config.yaml
n_layer: 8
d_model: 640
n_experts: 24
experts_per_token: 3
d_expert: 512
d_shared_expert: 0
activation: "squared_relu"
moe_layers: [0, 1, 2, 3, 4, 5, 6, 7]
router_score: "softmax"
normalize_top_k: false
routed_scale: 1.0
balance_loss: 0.0114
balance_bias: false
router_cosine_scale: 14.0
n_groups: 8
groups_per_token: 3
init_std_router: 0.00666
lr_router: 0.000458
n_head: 10
n_kv_head: 10
head_dim: 64
vocab_size: 32768
norm: "rmsnorm"
norm_place: "pre"
norm_eps: 1e-05
positions: "rope"
rope_base: 62400.0
rope_fraction: 1.0
qk_norm: true
attn_scale: 0.189
tie_embeddings: false
parallel_block: false
extras: ["capped logits"]
init: "uniform"
init_std_qkv: 0.0139
init_std_o: 0.00347
init_std_up: 0.0139
init_std_down: 0.00173
optimizer: "muon_variant"
lr: 0.0109
lr_mult_o: 0.741
lr_mult_down: 1.5
beta1: 0.95
lr_head: 0.00539
grad_clip: 1.0
warmup_steps: 50
schedule: "wsd"
decay_fraction: 0.812
decay_shape: "linear"
final_lr_fraction: 0.02
batch_tokens: [65536, 131072]
seq_len: 384
doc_mask: true
train_tokens: 1423000000
steps: 14950
dataset: "wikipedia_en"
Below are experts of layer 4 (counted from 0) of a mixture-of-experts language model. Rows are named router (the router's row for the expert), up (a neuron's input weights, with its number), down (a neuron's output weights, with its number) and show model dimensions 128-255. Each number is 50 + 12 x the weight over its row's rms, rounded and kept within 0 to 99.
Before each expert's rows: "mostly gets" lists some tokens that are sent to it at least half of the time; "comes after" lists some tokens at least twice as common just before its tokens as in all text. This comes from a sample of Wikipedia text that the model never trained on. Tokens count by the router's weight.

# expert 7
mostly gets: " ", " Phylum", " Animalia", " em", " #", " Mike"
comes after: " |", "|", ":", ";", " in", " October"
router:50 34 47 49 68 50 61 26 45 51 73 61 44 18 50 70 55 50 64 34 40 50 26 40 53 39 53 42 46 52 59 22 54 49 59 67 54 51 60 59 32 64 51 38 42 50 40 53 52 43 54 19 53 49 37 50 51 55 53 41 45 60 61 34 37 43 52 24 60 30 69 36 60 44 61 63 45 61 49 30 33 57 45 48 54 56 53 39 68 41 50 78 31 51 57 44 50 61 56 47 74 32 50 40 24 32 35 67 43 65 51 29 45 58 55 51 48 50 58 63 41 58 54 41 45 45 40 45
up19:33 47 49 48 69 40 40 29 53 54 49 48 52 54 52 61 68 35 53 65 45 39 34 34 79 38 58 70 48 51 36 37 34 57 62 54 53 58 68 60 67 57 53 57 53 41 57 46 42 41 55 39 44 34 57 44 72 56 51 23 55 50 53 57 68 63 53 54 51 47 68 56 54 19 48 60 64 58 69 54 55 55 23 55 84 50 52 53 56 37 43 42 44 48 51 25 52 46 73 32 52 73 52 52 42 73 57 38 55 53 53 49 76 44 61 51 29 16 40 51 30 52 37 61 51 51 48 37
down19:30 66 62 54 47 28 49 44 28 50 65 54 34 24 34 52 46 46 53 48 48 48 54 67 52 32 40 47 58 46 71 53 51 66 62 48 72 50 58 58 46 42 46 41 50 49 46 35 56 37 47 23 54 39 70 39 38 70 67 46 31 55 39 40 62 69 60 50 45 50 60 49 48 40 70 43 51 39 41 50 18 35 52 61 34 59 30 39 42 50 43 69 69 45 41 55 51 69 52 27 47 34 72 47 64 83 47 52 70 43 49 50 43 79 68 47 51 43 43 56 37 61 62 52 53 57 48 21

# expert 21
mostly gets: " Swing", " Coordinates", " ●", " Turnout", " medal", " goals"
comes after: " |", " |\n", "|", ";", "1", "2"
router:50 52 50 51 75 53 64 35 37 34 58 80 50 24 30 56 50 52 69 56 53 46 38 52 65 50 54 50 46 64 61 41 49 50 45 51 60 60 40 67 38 50 72 36 44 41 60 53 47 45 57 28 46 47 46 62 44 46 46 30 27 40 32 82 52 24 48 47 79 35 56 36 63 61 61 58 60 55 59 46 41 69 19 58 29 54 41 52 57 53 59 73 69 58 38 51 59 59 50 53 69 62 45 34 30 38 59 50 24 50 34 31 74 69 61 70 27 33 47 69 36 58 59 36 46 62 51 48
up13:52 24 38 57 35 64 32 47 57 35 52 64 82 45 39 63 48 46 34 52 48 30 63 36 48 48 55 43 47 54 63 58 58 36 53 48 46 58 61 40 38 55 61 56 58 60 57 49 59 50 47 64 53 51 60 47 38 69 47 44 28 73 68 45 35 56 55 59 50 52 65 53 45 37 38 32 38 44 60 51 52 61 40 53 34 69 50 59 50 45 64 45 56 35 56 48 49 53 43 31 56 60 60 57 64 56 43 55 46 69 47 28 42 47 42 41 54 61 29 44 58 61 66 59 51 30 53 52
down13:47 51 53 43 55 54 39 49 22 44 48 37 31 41 44 46 33 36 32 48 38 56 50 55 36 53 62 30 25 51 39 74 46 52 64 30 62 48 62 44 57 38 58 40 54 56 47 49 48 46 58 53 67 61 50 47 46 61 34 48 31 72 72 49 65 75 56 60 45 69 36 40 59 21 59 49 42 44 31 39 51 58 47 47 36 37 48 84 52 54 51 63 43 46 55 68 54 41 73 63 69 56 38 45 65 50 42 40 27 29 45 41 48 40 60 45 62 48 62 61 72 69 48 50 54 42 57 44

# expert 22
mostly gets: " Register", " latter", " century", " United", " States", " Times"
comes after: " the", " The", "The", " United", " National", "198"
router:51 46 56 51 62 55 63 38 38 43 54 52 34 56 43 74 39 43 63 53 60 52 55 56 53 44 45 27 39 70 63 25 53 44 48 76 50 33 49 50 50 61 73 47 49 40 46 34 48 43 55 63 59 58 41 61 39 32 54 38 39 45 42 48 51 50 54 47 44 39 61 26 41 57 61 39 36 47 65 39 39 54 32 61 49 23 44 51 62 41 54 65 63 64 41 46 51 32 41 66 64 36 33 38 24 69 41 63 44 70 56 46 42 66 65 63 45 37 48 57 42 37 52 32 51 54 65 54
up13:35 59 47 66 53 47 22 51 62 38 46 56 60 53 34 56 39 31 50 64 56 42 67 59 37 52 27 63 39 68 41 22 31 46 49 30 32 35 51 56 45 36 35 50 46 26 73 52 30 62 55 40 53 45 62 34 51 46 44 48 59 38 58 61 62 63 67 37 51 48 84 77 70 44 52 33 60 35 36 44 57 63 38 61 65 50 32 41 47 72 50 50 55 66 43 39 41 52 51 50 41 55 61 45 18 62 74 55 50 59 57 29 42 42 64 59 54 72 73 64 58 71 32 46 38 73 34 35
down13:37 39 33 47 35 51 54 57 38 33 46 43 51 54 56 59 39 56 61 58 28 47 60 63 28 62 49 28 53 48 70 69 39 59 32 57 53 32 43 46 45 44 46 61 62 56 46 23 55 39 55 55 57 51 22 45 47 62 35 51 53 47 34 69 47 53 61 43 67 46 65 32 67 46 49 54 59 71 54 46 76 48 40 47 56 43 61 69 75 44 62 50 24 54 40 59 49 56 52 44 45 60 66 27 47 50 50 54 38 49 70 69 46 58 52 53 54 65 47 45 49 47 53 44 20 61 59 51